Weights of a small mixture-of-experts language model, trained from scratch on English Wikipedia.
Size: 14 layers, vocabulary 20267, 51.3M parameters.
Below are experts of layer 9 (counted from 0) of a mixture-of-experts language model. Rows are named router (the router's row for the expert), gate (a neuron's input weights, with its number), up (a neuron's input weights, with its number), down (a neuron's output weights, with its number) and show model dimensions 0-191. Each number is 128 + 24 x the weight over its row's rms, rounded and kept within 0 to 255. Numbers have three digits each.
After each expert's rows: "gets" lists some tokens that make up at least twice as much of what it gets as of all text. This comes from a sample of Wikipedia text that the model never trained on. Tokens count by the router's weight.

# expert 22
router:119111083137095124139137124122087092107133128130150113116123107108140145151084108127101090123168102149104173151089137081130159123110133116163128098082126092100132113163195144107117123116178132137131137114109114118096130107161101131127099145086143150149149135132129131087125125124162122139069147108120126156134105114120161121096162143173130127116136130123147125130125170146141103131131117117133157123128096106093128143122124143152134087105133143177126110127145125093138151136113142091134111148142153147173129161103174135139106117153172119145167114104156130115159158127023144115
gate0:150154137137125150125133166145113145113210086153175110101126120107139160076136119168144105121131124088127153122148100121159146102145106125135111157147154085126081122089164137104106130145110150153098155137162143133106110084132145122131145131173102159127126117132116108113125097091157131121103148091150129093101135092154116135152176126129139131127155143109183168121147125165097158162119139166154118135111109115134125134136140113110129135117172132160098088148119091110149111135107092135076123149137112114145137134109094141152084144148169092163096139170144137159126103105113133137
up0:133130164154160120099115192147128108159129142147100136128142176141144137092141140145126157101139113093184131129121169133133135152132168132177112167152153169116087124111159152096157148141124117092091139134123122109130146091072128137131122133166128151142101123155110114161098125145154135133139119114162145084144146092124104114120151103113101134143110133143162129153175110129154147187122128109147131125092110104160081124137122131104119161094158169160119100142109113126141144143127132082130092114114139070117117127065115121159123141122139083128143127180100132139168138107142105134
down0:167169136127160123090137123163128113167135164169090139103120116146142118134161107107126157130140122108145134082128103151147136109139144139110077142154135127135099098133156160094119128146127123161105138075115117142149099125110144125136116135168136122139135148146135140186144128117172080125104123121112088137101167117132115155120177158150121153111190089169163109080142117135097116125129154138139156099144137089142174124143115130134117147130113129133162149106078118134153115105119118073070077101154114130123137154146111157148111140090131121140114109148107142169132092144132138182
gets: " to", " was", " is", " for", " by", " on"

# expert 20
router:119164107103129154113129140178145101123129190108144121132100108134118154159120109113147089133148108137078124150108134152158180101141139114123149151115129081119135142152159141104114097109172146126124108092115097113085124116155115138125104141072097112147117114115116109103127134146119109147092132108109186131182132160120149113136099176217125153124162119105137110146132126138117103097137101123132113092145153115148159157130155111127131108124125116144130109210111156107125154130108169109120164144102126136141110149116178126108146107095164131143137136091132138101103153107115134137
gate0:164147140126102112149140099159146135128162126145134118128086173152187117100121167110139131145081119139111118178122115154101116123149159125113136146129089155143107169159173160095120133117147098158080141143160133135148086134135124113105155088095110126130131065111138139113141115146125129157156128134139092143151092082142135141107127130150145120158103147135112113132123142143129120142142128151092147143115103167142142117151088155133129119169170127164081133151160147144134137115130124170166076077101132108078105119127134092124139147131106146151115119064133151145132106145082134161
up0:144130118095130095155156074132139140140107117136162145134124208109134085094132142159122144146090110154178138110132149140121066148112152141089145152132128112133146156127089174155100139100096140131128122140162164124139104074098153149118097111088128130072132082130141146146104141142136098105089144098113135115136137090119148111126091121128113137086143136134123132133140121088152136099113163108167092152111137137089156095125120159169154090120153151150097148096124112147112107134130139147126076118137126157138128124128156123130194136134129160142139134131121098110087117150101120125
down0:132121128095105100183127117106131093143140085109145137106119123157134120103102121116112117128110158124146096150102139147129110125104115132142105141123103090147195105107119102137110043127130095116136162096129097119137117117112115104149095136124115122125071122119125134110137112103104094105116106147110170090124117172165126129132160119114152142135140144179129130077143085131101140113135119175176058122160126177129137113104127126141121096151128145108115097075176159124133169113104126123118179113145115189140116121097117127141112117117169120117153143118119153163136130144138117131
gets: "|", " has", " well", " un", " re", " also"

# expert 4
router:133182093111127151129123133105122106141118172112131121135096129109120151133111110179099111120143095139144133140123142135129105126094107109144114118110116110115133103163139140126092137137164152149104150104105131100100148109149111151109113168096093142122127107088160145123138104125140153128105140108136167160179097141130115127125149153181099137136150095116163174129127155106136083116155110091156108190184136112140099170132134153137127120126131142141131152142116173140118137123134134073160125121124101138153139148090131108102173086121199103142152130094156156156162158146067154125
gate0:147123072157092154119102141119099171141135116135123154118122123140115165110096132118114124131119144074142137091122075142127119133157103142126134143097142105071173131127138123128116131117120187130115124091108143153131147087102133132092155123107110138090144097143115106113137114125113163213109156133110147148081143137152148154104146104106105129125104098140126125087104117174132167080112102141168130143154086160154136144135126133121153146133142149124126088156123138096147116111143180131113111122143115103173155123148120108138168081135104105122164147102153118109134111092176112100
up0:138122111154128186100139157164135125118159151099097127125138137078123126152058097104086172140132207145132098088139082117103135122130132087114146181111096099151123130147135133116171135099131160122131135145091164166140129152136123113134137104125117068124116130117162099160152142132100148092111107111134112094127158140120105165111133098170148146145171108136154109101109128161122095117132122142162094129153161140126143194133120150106108142171141126117159113112135124089133123124128132115132149114148089141182114125120102127130164131138150140147115125155155112111089130115132125121
down0:098086144157127112131081132116131105133108160125142159105159124116122150089128137102122112142131167140126106143120116107196157105146109163208161117119152140121124150148157138116092123080106111144141121135115157096119145071080088118133113151109133135142101126085118150143127156118106126115110129116077145109144155156101121163118158145127070120135157126118132131107105147137103148095118130120137140151109163116116129145100130157102129102122158139079161102108089115123119122071131130130141135160155106128131138092102106135123129113091069145146127137091198098147101133137156145113
gets: "19", "20", " ", "–", "18", "."

# expert 11
router:116143127099109148100126143164106111100129174111153143127096111121142158129119134151159125138121126185122156140094123107092096171134095139179100114093136111127119108161162136090125133150149139125101132074151117107108124122130132141103117132059113084137111127110145186120080115125146133139094109097155138139137109139103125140093166141173152137129129122160176105167108166150096106158150103126148131135159159116162083180126114128118143107099106165144099136142119132092166156143125098092108131159069123116116119107118164134119141094091111130144132123114122133114165128093128113108
gate0:159138129130108124114137102166125138111125094155163148151107124092135127149156099171163153144096142173124141126117113147161123109141143146155129124100102121132132103145131088085153096129137131134096124185091126170126117083148124136117103135143134137100146126135078159137104098113119154107127140140132095145080105162129163146119158138108152107166126113158151127149139128182119072079114188154115133100149115143143109128119156146146135119178111116148137096121142085110138113123109104115117119198123153126100103127142141102149166116116173141154150141105179154131149074102121133110
up0:136117076183093111128137189114127145146130140151108083109127118159171152113152180157142119104132119153114158126126102138115159125112081095137160136121172136137112135094106140117095119124127084099151123139084192117115132078112110142155147183128166120121133131114129121129138144138149100145101133084135132097108126142094098173130121114116141135122135072091126081142173141120137134108126134135130137183098126102142136138125112094130089167085149147106106145140162103130167153179126169119112095120143111105137141161170125116122149139145119117143132127132116132096112106133155121096
down0:090135113084131088112106150137076149152140098103094136123151135117125160174138139108111154120168116145137123098103130136112103164113093069102155130147116118132140120163125159149139096164139143110159120129112103104100142097078123102115105122167154135126110136084069133120124124121136134108082121087130108125146136121125143175072153136216099139111168145138139125120111148096145132133118113131112132089113107118132106121159131157166126120126159113112163142075112160096152128153128128104150118146113135106122101092170116143176153135121136135113092157133126165143146118109111096114
gets: "-", "\n", " Total", " Born", " Country", " Coordinates"

# expert 26
router:144161138118158142124114128109125097096138160115152111119106105124125160127117119137144130148123104132109181137130174106163109122121123138139112160136101102115110132150159123118145150133145155092125137065110148142127088146109135144154092110064081100132122097106163118095102108167162111128137161089123142170129125162105135116131131143207082130143141092127107109122175163142101094146132117100118140126129155130162105140162135138118091114085122168118117120162117129075110117106128133096156131103107103137113147166113115144134135121123132112137204116071123163129155117114093131151
gate0:128151153135147094158161142103131096145139132111109078112115105154112136098108089185123154147130106157153132134139128109156103159101148096155138134069130149151109137101088090114105149123151088106066082123130141113129119123120097163067121133140143176161158124123122118102130107121085133163124089124101125114166148164127103108149118144116132106116111088127162141095137132150127131141195179109138127105117137152148154101141143116090158152096165143125134169128119155150159127153092134180162124127121140097115141134140124105177158131128128139133157154139140145119141123138126147158
up0:132157125112127136122126130150114097111145122146171162136164089132137143100128167112192111142106095115099135125148118141099166144099144142190092126185161152105146119113093118133098116135146133132155119126146128139122120103078100135134140093093129164150114117085141150091100143124095117122130173099121175152128161146166119134135120160117122130147109119134112141118157094139173172127179152118118155134080120182109132094114151151138129121110138157167150081153099130116132129116146131117184117097156122106128099108160117150125136131096171122168105105176141108148151104143123133131
down0:130111090144102098081160178159090088106110135127122127135127196153148147139130133113126113090139111099133082132146168100090111149104203144127138109122156112106048161114101143139103141125105181138139092108092167144109123124189083147122115095147119127117166136128123112085121138150106130172131109138143101105095129098148122101130121148128124138134106146130178158113167146147126167144166124134127141116119149096129141091107135132140116130146128146119148149128152128153166135101110131124150147144098105132124080130134088163108138152131148106120156141111113124145162108111124125139
gets: "-", " a", "f", "F", " f", " per"

# expert 6
router:153165103126106129168117128166108092132148168134143118147108089137136093164099109131155118113136127155106116129133163106094103077111165141175088149136177115097113094134120149092134139146159158147121114111074134134157118122109069137080099146086112100145149106125150174162116109149131151153130131133162132148135113134148107114124132157184142156143156123104139129144130138151149106113129128093144148120159172100149102154134155131119149103119096094156123117136082125085165106100134110121175146127115132143151117112107115145138167094111136119161170154098149118133157147114085150148
gate0:148115167103158124118122120134134160126157092069171141111125087175139124139104124178115132111117163107084144131145127120132129096103068117095120124151181134134124142148143140143146098135155117151154120104143155140142117143143166144123118121076154114110126093130142138103105158183130118137119119097129091102124080090093082132143157099136165166124127115154159111123133085105134126161101150165165086105138098150178099150158140123141132154164155116108133115141149131108131149122136147139140133122146129187151108126132127076174123121152149099126084148152131104153121141139157122120
up0:160144148147155160131099114113124144129116118109137136099105122132090122198103154150124108165117138144125120178125159165145129109096122142090149107120095123117139144099145106147100154138153125180140097112101148195139095126124143103148119088110146076130153155147101077141150145153114115133148103124128126145140144118152116124138139121108127171113132133133090116138141094175094138119142125147154170142159141127192107115138112158138152096123123128190122131141137131109146130113098109153123105132110135144162125107103113094147111148146125089124116133144132145067127139191201124098
down0:139146127116135105149117140128127108161137101117181160085129094141104132143135134145166117136114177130161118115112150120121130114102115102162096117154131132147084077116110134137155145135104112102171114179071155117129163095154126102169112146114106110098167099101123129105139152140140132123132125138111123090098159119126124120086133125157147104089116145118116092096123121087148144160114144123105115068146097125141102143158101170157139150108100161169113124125090111073178103110125126158090121106113118143128101093137105172147132074177118130124110109083141113126131130123102138122
gets: " (", "\n", " |\n", ".\n\n", " \"", "\n\n"

# expert 3
router:162086109101110124150129129153085118141149162094154098114114085118145154154134097134120113132131117166113144142106099086161087130128124132111101141102100105109115147127130176099170127086158140139145148122100111129110135109160102111141145140099115091128145098100118118146141102156130173122144114077139139154137126145114124111070156148154137132102157110101164117162103154119108110121127047114125157116128149125149120154144145150147142119158148152148129141180126144173160154103115155092137150130112118094130119111089156131116144141152149086142158148123157148140159151132053129096
gate0:154148124155149093117087121096120072177129161169149149105143112139137130144113119103107141129093113165134094117081120123140100114092108148112099094095132111137129141103177166144134146119088109083119124113090128125148116138137148079147176126116119140125139148120134081124126105141136107145133137112143114043124118128145108134141111144141075152123138132114148163108144141147094120123143121144167111164146119135110146188123099125127145127121135120193173101135122094137141164090120122122127126145087123146150099109086106085110128129140093127133084156142104115156120153113107175114
up0:122138148126112126099142147117111148098156110080108154116133094085126123128121127135146117137143098130124145147117123097170121132192128138151153127147149155148129137109158125079114115084145161148092116120142201129086152150156113124168114134083171130140176114154110149136126140196146158126134099075131135118150140092120125109168074116135107142147111113127131118116167136128142100091108133124082109135119163113129138106143137142131092124121139163125089151153121144140155120150169178131095157148152136095113125109110153090117145136137114084134085120093130106114072127138158105140
down0:104127139104157136103153108119115140094112158142094176127114146093112155176119135160147174145126103160133118126118120134148096183117116122132125087081132094118124110143135106091073070102118146150150139107160138157124160119073122109106117119114128134111109174116067136112110130110143128136101130152157106137104099120101155112148114145150066124126110142147134106104149140163134111131137113134134134118146154153137126144148105121118084132119113142141168111126144136151141136109146124119165141166151096145103140135159110143141063142105115149113108179106129074138192138139125159076
gets: ",", " and", ";", "),", " or", " but"

# expert 27
router:120128097101127135144100143127137105144140166122149107114122124139139149134089120146151135119124123160091128181151118126123167101100135111119131112112129128128116115174148113096181127163133169151077134106083117109074124086126071116108146111077117091122169104129078123144108105144150123142135173139141172157173108138127121127125141149190119143109106116112153153154153100140138121155133107165118134122170145108130092135136115151123140089146116112169135145161128166096152132089101130116159159164123102094092137117076167134120146128125133096149133146113122162160138140129074117115
gate0:125135156125121113145123153108131156157154092135160109095113149121120132173127124078107126101125129122172154120114114160120096156126090127120147117158141158139132094144145126137122125074170119109118132127132151107108146106131068119167083124068131129146159106159139144123109141113101104142136135121117132131116122131208123141107103109122127138142149105142102116133089141100071111156095100108140128141112125147087129096116116167123136145120057157183091111175161129152103162109158120144165141136138118137083164137081156117126146103125132107116163160113143112114150173110137143132
up0:071123116097122155151116159154142089112099130098098134156161123113101160136100094088134179126119130130150147143125151116094169145145096106156117139124104132125170150158101142137160131148125115129117141121148143166130122141124131146092116078127138131086113108134126163138121159139118169134146143165127160124167147155128173130146148116115180148108155087135120116107138118168160134116108112088156143162125155142134115152120120086110159162103122120127141151137150141125155094135110115147114101131105139109109152133155168129126128137157169145096147077147136146062197127142116103068
down0:116138113118123121100150137132157177154123147144096157158121152155125138128136120158140141126142122109119118145159159142106145127149129105107110084141131155168098123151115094110154120126137142097151147141134107156128105148148119152115101147131122093092159078103174077138121092099122135061174123144137153141140115127145133119124134112138129135134153141126152155123139112163201156144091143111136108140135146121095117104118141163126139125129146108128136158151074159098146052135086144128136135159124140106174123141127133160153137126124116131091098169128131128125222161096178142122
gets: " that", " which", " as", " who", " the", " this"

# expert 31
router:160138114072135131137109152133127111126133155121140131113094122115131135136113120098135092128113107140091165143120142105121138161092096119141145137105089104066156113160133169098138112121160161137130148120069092120109113118103130158099109166072146127167110095114115147142113123149156120145075151111132123147163153165096128113113134141164142153121160142100134113145156126094119144165139079120099103144144098131108068175117077129079143138163129131118136124134095150091127132128106125097156134129116122140149119119112133178142137131137186111155164119105114134116165166131087110158
gate0:097115123085092150116093118116124102114128134186114124103139130099086154112114109134139119148144131157114113139096131098131107120095130154148126135123129113149093112143161150164111134153117161072121140168162089148097149179091155130091110131109166124173103140117131136119113127138129136107160152127124147111151093128136123122146073153125126128127104102140077123117170162094129131107107123112088180115160141127107110129130150095175124109154130118112120092081128083147100150139146126132135148135141133125163116094142170077137121098046140108109138124129138145152112140131185155128
up0:126128165143153115169147107128109124118162125104141173153094115111104083124152124158110149123120112090176133122112181132125159138112141128095145094111141172063139112136118093144142139126118117131133103116118141124179108066187125143117066126094140161103107142101169111145079103149135103101106094092171168151135134132090110115121155123105127135189160122137141159119132140148113127153132143111093129118132154094108128099150120144133092102085159114100152159142115151136109114132168092127160115129133132142165149147136114139132110137142092155148100145127135119100139106132110100149
down0:116151132133156115117135101128149127166143140160132109111151101134095154119139066110084165124164113132150112138090112095159139094123113112130139095121118135136104107136113113122096181133139095140130126189138144116121126107174097137171136102113133124144131150111118142125095113094119119082140148134066165157130081158143104134143122099152145114139135160110151118123133147152139116148175155103120114143163107102155113118087078168125161111121156138127156158116077152160197165110127121132136117126119125113107123113181108122103103084132131157091140123137128161140135110091141100085
gets: " he", " He", " she", " it", " She", " him"

# expert 25
router:129115101086145149151118122138125091135140170142132115110095135132113167165107105120118125145138122154125181149116147120125149116106119134129123131101102114092101080143157145105208154142152152129121134149106134127124133106170093133114112123105108087131123109104139151128111111143177151184147090108149157149148137153104146118108165141156144153087137104118182127134142121137095128131159226131116147162122138106138070154124143146166148115111110157129142156108109146095154156098124141130161127131121108158148138138098109103101168138107148093136146119107145147153137163133081136138
gate0:097140152136154141093146111154077147156135099123143092129192110151107098113126135147116106118130175120148124103139143129123125152115147064141146142161159107072152124099157112150147137099124142122151137109164112155098183099119082141111134146142127096136143090138150112144126116167165137073162144188114111128125128106091145096133107073125148129129114174114113140139143106120140150138128101171143140112129142095118122163171135171107096136126110128122151143107160098107114138145108133146121107140113114147140112105156129092119154105170083097166128099145112123089113149144090119131
up0:113140171146125127127160131187130135137136141114089083135133136140096108125151138132109103158133176147145172116100120136157119095164163119113178097129120120121130115150095125110139182141119122113141129106138108120127120108155095154157135132154104155078111103174152126120137153122131133131177107143096172161123162146129168117138162072127129105135140105119125138114133109138101152154131119111148129133129076149180118156114104148144142128051129158123117125123121123117084111095143101156108108142162094139130140126122118112148145139144108128154131158119141048165188151140104104118
down0:099083103125186144132142119128129106113106139111123169130137082141170127106138074137158070132128125123152152111135135098080158128085146165089142085157148112136098066144093123111170104110105152161123108115155152140113127149175120095124097129150119108142151124142134131173109100098140080135150152132138137122120126112151116137110102096082095143116119115092179129170105141114132132139121138141102137142140125154119143111110122152118100108152121120108119169143140145157153119150158121131132092131181102128130136141147108172087125123107123146099136079088106136142133112129070131104
gets: " the", " of", " The", " a", "The", "'s"

# expert 10
router:152123049065109133138147140148124124107156138125180112138097128147140172128091142115151122167132085150123168149130105137151133116080087169150115105143129112110093131125114164124148156125151138141117162116096097127112127105149117160146107153092087109120147089123147113137122098141155169139090123106157144141191109172086139098139124151175151126125130125129123147134152142132117124113178121097146124130149174120140130167143135139143140079093114151118108124164124116129148155116135114113146146150097136137104115154092130127095188137137165097141151149137119123128157138105102111088
gate0:151130090135123155114086106160131114111165128056162108109130134113108136106104085136157161087109106083111141110188129113140084120121127154140125125148075142131135124109128121115131156168096145147123132080165102163090109094154104075121130106187128144106113113123119093122111168147185115093095129155132152142125139100150143111118145093104130117139122147114143141121122122122125139113158127136114119133125123079110108120131123147128109132119093122101078106135143078141134138103074123132132145122169142122089141114104135133100106170138143110113121143127147139142141188186101120143
up0:122187132125121121136119176105157183092119118128114145148128132119111103128110104144083175115150155125123149144139113143126107133113159139106078121077156084148141090155126145099144176087109127161141106118139126133147125101089150129139130135088130106137119138166095128138127178129115137150164114126108122096114143117092102131091126141138143166061141167124128120121109152147139154132098075106132141138078145128119090106134130147146140166143159122183184131157162106081095151127129135136114116118151114114139161145099132164132138139138104120092099119133127133177084110133121136160
down0:140205155100121141128106111159119169120120144201131124138131102108136153132114109106147121142132106156151131171130116102149145104133162137155135138154108146160140109131167125125123137164097162131159137108115113137121136150147139130074152180079097135105154103137153133131108142096116116105099140131141112133082131073105105102137123133103143102140133144155155155090155104123119135164155101136104132102126127122128159141142146099123111123177124125102147138156102112145137095138122112134139059162088163131092149125153134134083091160143102151161152146093102164122154086142163111145
gets: " a", " his", " an", " and", "'s", " first"

# expert 29
router:131165080125123132123114117150132105136165175129176108093129103105096163117065118155132094156114117154121167160119135078178079145140131129131134104114118098129100107124125142136148131129142157131112118112124120158115143130084111145108117118055145121111129101137174130133136121131164143152072122126138114177135126161083112135110170148197140128123105125115122143120118137131114116138156127103131166124119112109101087183148158129119126110124122144096124166170121131131149120076109125127144079120132109128150125154132165128109160098131142104145146140090161132176138134134079142155
gate0:134142124096135122144153129144169115121138163137175112155107118137162173140095112096121119136123155121126152131161163145092155150117120111150103109135144150111150128165140134123188169128140169077142163122138134142103146115109166099152141146107158123120149078114138127140128117080120130110079161168123112110130128079129120130139111110143119113113149105157144147153081114091144152131123101079162122141093141164113143091076134078168138114126130180116164139143099111118148123095167138137153122142116137121172179159096149151096181131150114115125160116121131125149111148132119158103
up0:143113123134116107131176102110142133126139144131107161150129122121139091130145105112113119140158147085134132140140161123114141115097113125136149168117101169146144130133117100124183092153108164087123116102149188120149123157155129141129128126147181170111122084108093152123132095134143122142127163148136189129131147142102163150124121167135123112141173131107093147180156130078126115182130169146151159143106114108148114116147158136109116097092097107128155158124138142145117180101142166175128120173078167150135130144096144132120099114153173130131154089121108152125144129096118122148
down0:131159154121133109120140110125129135123135150149149098099123138168148136141163130144109109151076117162103118080090133127137155130125117137159094151154086120126137141178123142152112127122159116145131179114158149088133145109066130124121119131014131133120137139125151142148125135144134135119100133108132137104144156089096141151118155121137166158150161142094121120139165117118135110133187127162134116108100159131116072108165145102151151108085116159143130098133173132115129151176158143135116138137122140061150134158134134131108139115120095143163118131140132137111151111126112130190
gets: " ", "–", " −", " +", " $", "/"

# expert 8
router:120141113124123153135119157123133116114135196127140130125084095096152139145105126120125112126167089160130132152131128099129128128123132160150117156121088130132143081138133130129134064150139196080137141100131129102105147112163093185092109105101143115136169116098131149092140083127147163149134113118148166136159102172129128123081133183179146133122127100096141142162139133137119142130158119150106149116124139092142121143104118134128144157105130166165161132152130140106148159133110170094133121142110142146112103187078109127082137104150145101143152106105156144148142152120090142127
gate0:134143119137133132122123159139077124104092146128136129136124146151104110143167111121129142192107118135153144129135155136146097136095111104133103111116170158103137121119133094146136115131091117154118181131166098117119139106183146065132104128127139121133103169128159145146144151142136142126095131132134126148101140135149136125126107104120091123113070132186173082141134110109123138140144110133170127203124147162136149090132182106133097165132140103125106106133156141076058068123122112136178130117108123145127156154118165120137144141116123125141108156148156099138138117123097120161
up0:104131120179129166111158102093139140163166149126168148114124135154158124101121132171142156142144142099124123095109072209129107114145144091066129135114150083114143152121133161094128144116148105158109137156111070136114149130138114113123103146094110101158130104124107165066123131101175166100132115134125142127124110112128148165114148143101086141132128141110114135146133105165122135123120142121134126147104119105120139129156082157130160143156093121145120122118138105142139165181077144121085117128155141090118162128160135101136113111112126151163111102118149098159143112096106110142
down0:155163115129093129129141170128109126117146183116102131134085137134078148130124127098156157188157172134164131107082177131098114171138105131130141131103104136145131140141169067110142126083143123093152116132111105130163096118144149130128105149077129162141095128109124120159139171117149139165081126144128166134112168113120133129134184165152104105119131161154133137132113153071100112128169128131124146127119153140101107113134156145171116106137147118119098158127122156132138135137135131135111142169093155120105126184163174104132137140093158151144113139146128155170129126113139117126
gets: ".", "-", " |", ":", "|", "="

# expert 0
router:150151078126141161132138096155104136105098172144140130123122105112120114129098082112164106114179080134119153152117133105163157112076078111147105148137118123119101118149145133077094130133155131135114120095116130139131125102153157123105111132060098091105129100105146134116123134126186153146107127116200175122166112185134098135075125123167129133106129130134129115128140124113136155092147088140111143098131143122142090122136135122159139080110111140115113117162118150119135127135147115071131125119079100112138137138084132121144160105133160143124174132122133105107109135140084124102
gate0:134139114157155083133125108160108101131120164100085126105137155100095102123143124116135125098178148170128145133104135172092152114125109104158125135138111118102155087123178101156138153118110122125111146113168138155111152112111091118113090110123126140112122119111100165130152172151123094128118087155150166094109139147122126100077097101145146133161146140129136106118129079147118119103118161124121145093137138187127066125137114119125165148074139125148118091131173127114144098132102104113129146067126095121102138117159128110092115069098125143111122164155129092146127154127099132120
up0:076135145115116136143152118141150176116097121090142096133124152138107130150107145093168108144124145133115111188132121147172112125138118099137132112145157149166126134076102113094148089139150169137095098153125143101199196091103107107134121128105108129118151128095119143102149140098177139135140087122114129150116127146147163160111094142099124089081141126116144128116129147128117169135146137085155133130116076134095151106117151162165100148137138125160120106108139132120164123147102092146160141125103124127156135136158125121117128154115114129071181103101104155139136094112108142125
down0:136143156118128173109138114165135142122126177105115061144146110133153112131086133119138085119151141104172056145120064136096185131121114140149113100108144149153137135115126167104108088128153130096123139117124123122141144157154146132131137098153102091092128124123138110133140129120127125131172105138116136144157090129093160108142118107114128145120162147143138179129097119117149123082108134124151133107166090105150087119123141168157141154137153126130151119183087095133082141145158125115099109169131134111149129142139081115128120167109135127099132095135111112106129176105127135068
gets: "0", "1", "2", "4", "6", "3"

# expert 23
router:147110048114108096140112128128116116140123196124167123113128137136122125154088077089138079122140091156133148152131143079142081147107112118151125124104131120102152122108147144125159103113173182112128144125106133110136123116118106169136110117097109125147150102115104140100100104154157141154125163115162144168169110169172122116097152149155145114096123119135154147128114150131114129116158102106130142139137147110141133133119138143124152117142112140152115150141117126111151118133097111127152150134117132118135106119072117104126151090159173088161144097084185120149173135143068097147
gate0:119158116120125163156130152112143127109147129140138132090162124125123141135172097123098107086162127109113135122152107135106092150136101143071143114131121120117127186129117131151080083179089123112145168099113178159130147136111131136120078148123073100137167119148119152122141101078069115140105139127138163128166125094120131098130129084089161138113147116131117146139117129084159109190085127121113102125136143122146107135157155101134149106146103125112116146093114142149120097113128094116147135130124120090109140109095160148105150108121117135121135123152136063143132110155150152074
up0:152118130159117138105110148162092122126171149138132153160140118111104083140150150135129106132205154116183132096147076136131128150091138122113121125105147146162147104143135121128090113138119146130165095071142089140120133131137104124097117170175123135137132143126098136113108112112084172120142068094111122110146106133147119102148154132070150125127139107116154167089109135134147084167121138124122116098110140150114131137133100124110119125136135137123086058126138133126120105132136099149117105131152128124118100145155144134123128073098136128125142160179128063132158170092149103116
down0:152117097120115073153120129147089104096151129104102130154109121114129134125162108092087151099107089152150149218136138142150128164124130155158117124132123114129130164166146150113104111106107125098108121108110138156126122124112158113134148103115147148125086146124155109132075131152126165139120126124150123132133107160053166122157102139090102120137178140081060129129125076105143143105113143130153145104101123161136134073140112125207107134128129187139125139132157129108138143158145152091117118142125132128135095136102144137118126137140126105139104127126136151107140104104142149137
gets: ")", "\"", ",", " |", " as", " ("

# expert 30
router:147170108107088143145116142105116103127150154163148093132086124141140126140124116137140103167135159164094129126118115080135154150120103147132119137120116105136142127126130149103125136114114159105083109052099095121127134104185110110090100142070094109117133099144114178126116132133179155135103155129149128140156145191102130139113141148188143160093112130105127100134175128111120111148141130123143156145100128115134103134127121134121120081136128160136128104176109169102140143089140124122138147133060109145123128114086161152122181112101127134122144114123162136118135171114113104094
gate0:138171136158157136172165150119139154103116116131189144131091154164113114108144099165112105111167090175109129101084120116119099132130124124089121150136140127147164146115147125077124123111134095144144124126149156104124118154141128111124104115160120090101152157151112146159077132107128133159130094101141116129161131118144116116109133128111151107088152114126171103143150152113138138072107097115143103166139155102159121118143146110126088142113143141144122130150153144121095158121109129115156145109114097174172144159147186122165147140095184114169147121156163158132164147126162118162
up0:145159098135134127095095099158115102099117128123091143107128129184129114116147126120141122133102117166107112165108139087129142069123135096166153123130153123121185154143103107182137119129150064157097118124122140140101149080099125120115127150152092112106105110108094097102078152111128149143164121130103162170139141121086090142134145101126148190117110131162131090113141108128122120115077101080149121114119130089151141105117120124109139125142139171169104126106128114156100111122138139125128132140123119151124149133142145168128163140122148119115147153165149121111167173184111101131
down0:137122105115115106113127129131126098122134174144093125129130133137122147150129136097138149107136168087101161121103152090124110099140145126140172126141124130153168159082126134141111120101110170093067141131168125156133155162126106116102142151204136137132137160136136111103130136121150151125170095129141121165149120155131122136138099113170108172120147160143142177132124130121095108138146151121132156134078086144115129124107137098085095138078122103115100129107191102145107120141153109138127150134128117133114142115155127104159122120082168135111138088120167074175131118116140127061
gets: "1", "2", "20", "3", "0", "4"

# expert 7
router:161171081127115135160123117131133133130120149143101120124118120121114129127101126149159102140136125153109160168111118117152087138114133152136158120091116115091106108134143126100128136168156167121111133070105113139135101114139121149094143117080117106138166115121132138106163125100184118142103121099161133119112100174123135142117145121195150080104161089146143091155150152112109109150126126120110144108123130106146125125113110124153140131107130153149089144175074177076134137117105139092161152110190135174116140121128150135091192126119146135151141156125165130133159169139093112111
gate0:158127146099112132109125137124140119119124183128156107149110091128110089143142135150148123150121092147106147118120099107161135122153093120070115145149158140066161116100137139101089121127113136098104153143126181163158097129144147161128140159144138168111136113159141133124148145149123134143146158075106116107117133126088106152131106129101126116096126125093133172064129141142140123102113121135146121158105155083110137120109112124110152142116148155100086143159104125132121109097122102150079154144155132096169088152170120129132184143108155071077131168141114119168122154149133127132
up0:184134144123107156177117092107128115133119119120103118150109133146126120091143080117091157140109147087138151106117109137154087105158125059089162123121110130120130103132108120154128127178110166116143133124106147080136082123099145164159072132113143167136089143118153155104144139127141106113101087075130126157136143171118125139186130095124126148155144149088134148136162184146129102152116121091098154124103110127132104126168143086104136117129137125100158089139119095154125144131134128105125139115115142141093115140097136112140185101152125153109132117140121117138158147134116115176
down0:145109140126145154128104139112161145146152153138149120137135183174159178106134119138147159136137164088124121148104138181152101131169120117159117128138114132141147106143151135121123094115152122130128160135111139150146081111141148140105126093124139116143144132138130170114127112152093131165102160116136083129155125108141142166112087181114148135147136065123108138150134148141124133127106132141182094137126112116124156145119112116124119115085075162107124167137158098148132149129103119132118090157152141113108096172114096141140117141081105145144173206134115140192165147166115113135
gets: " B", " S", " K", " A", " P", " L"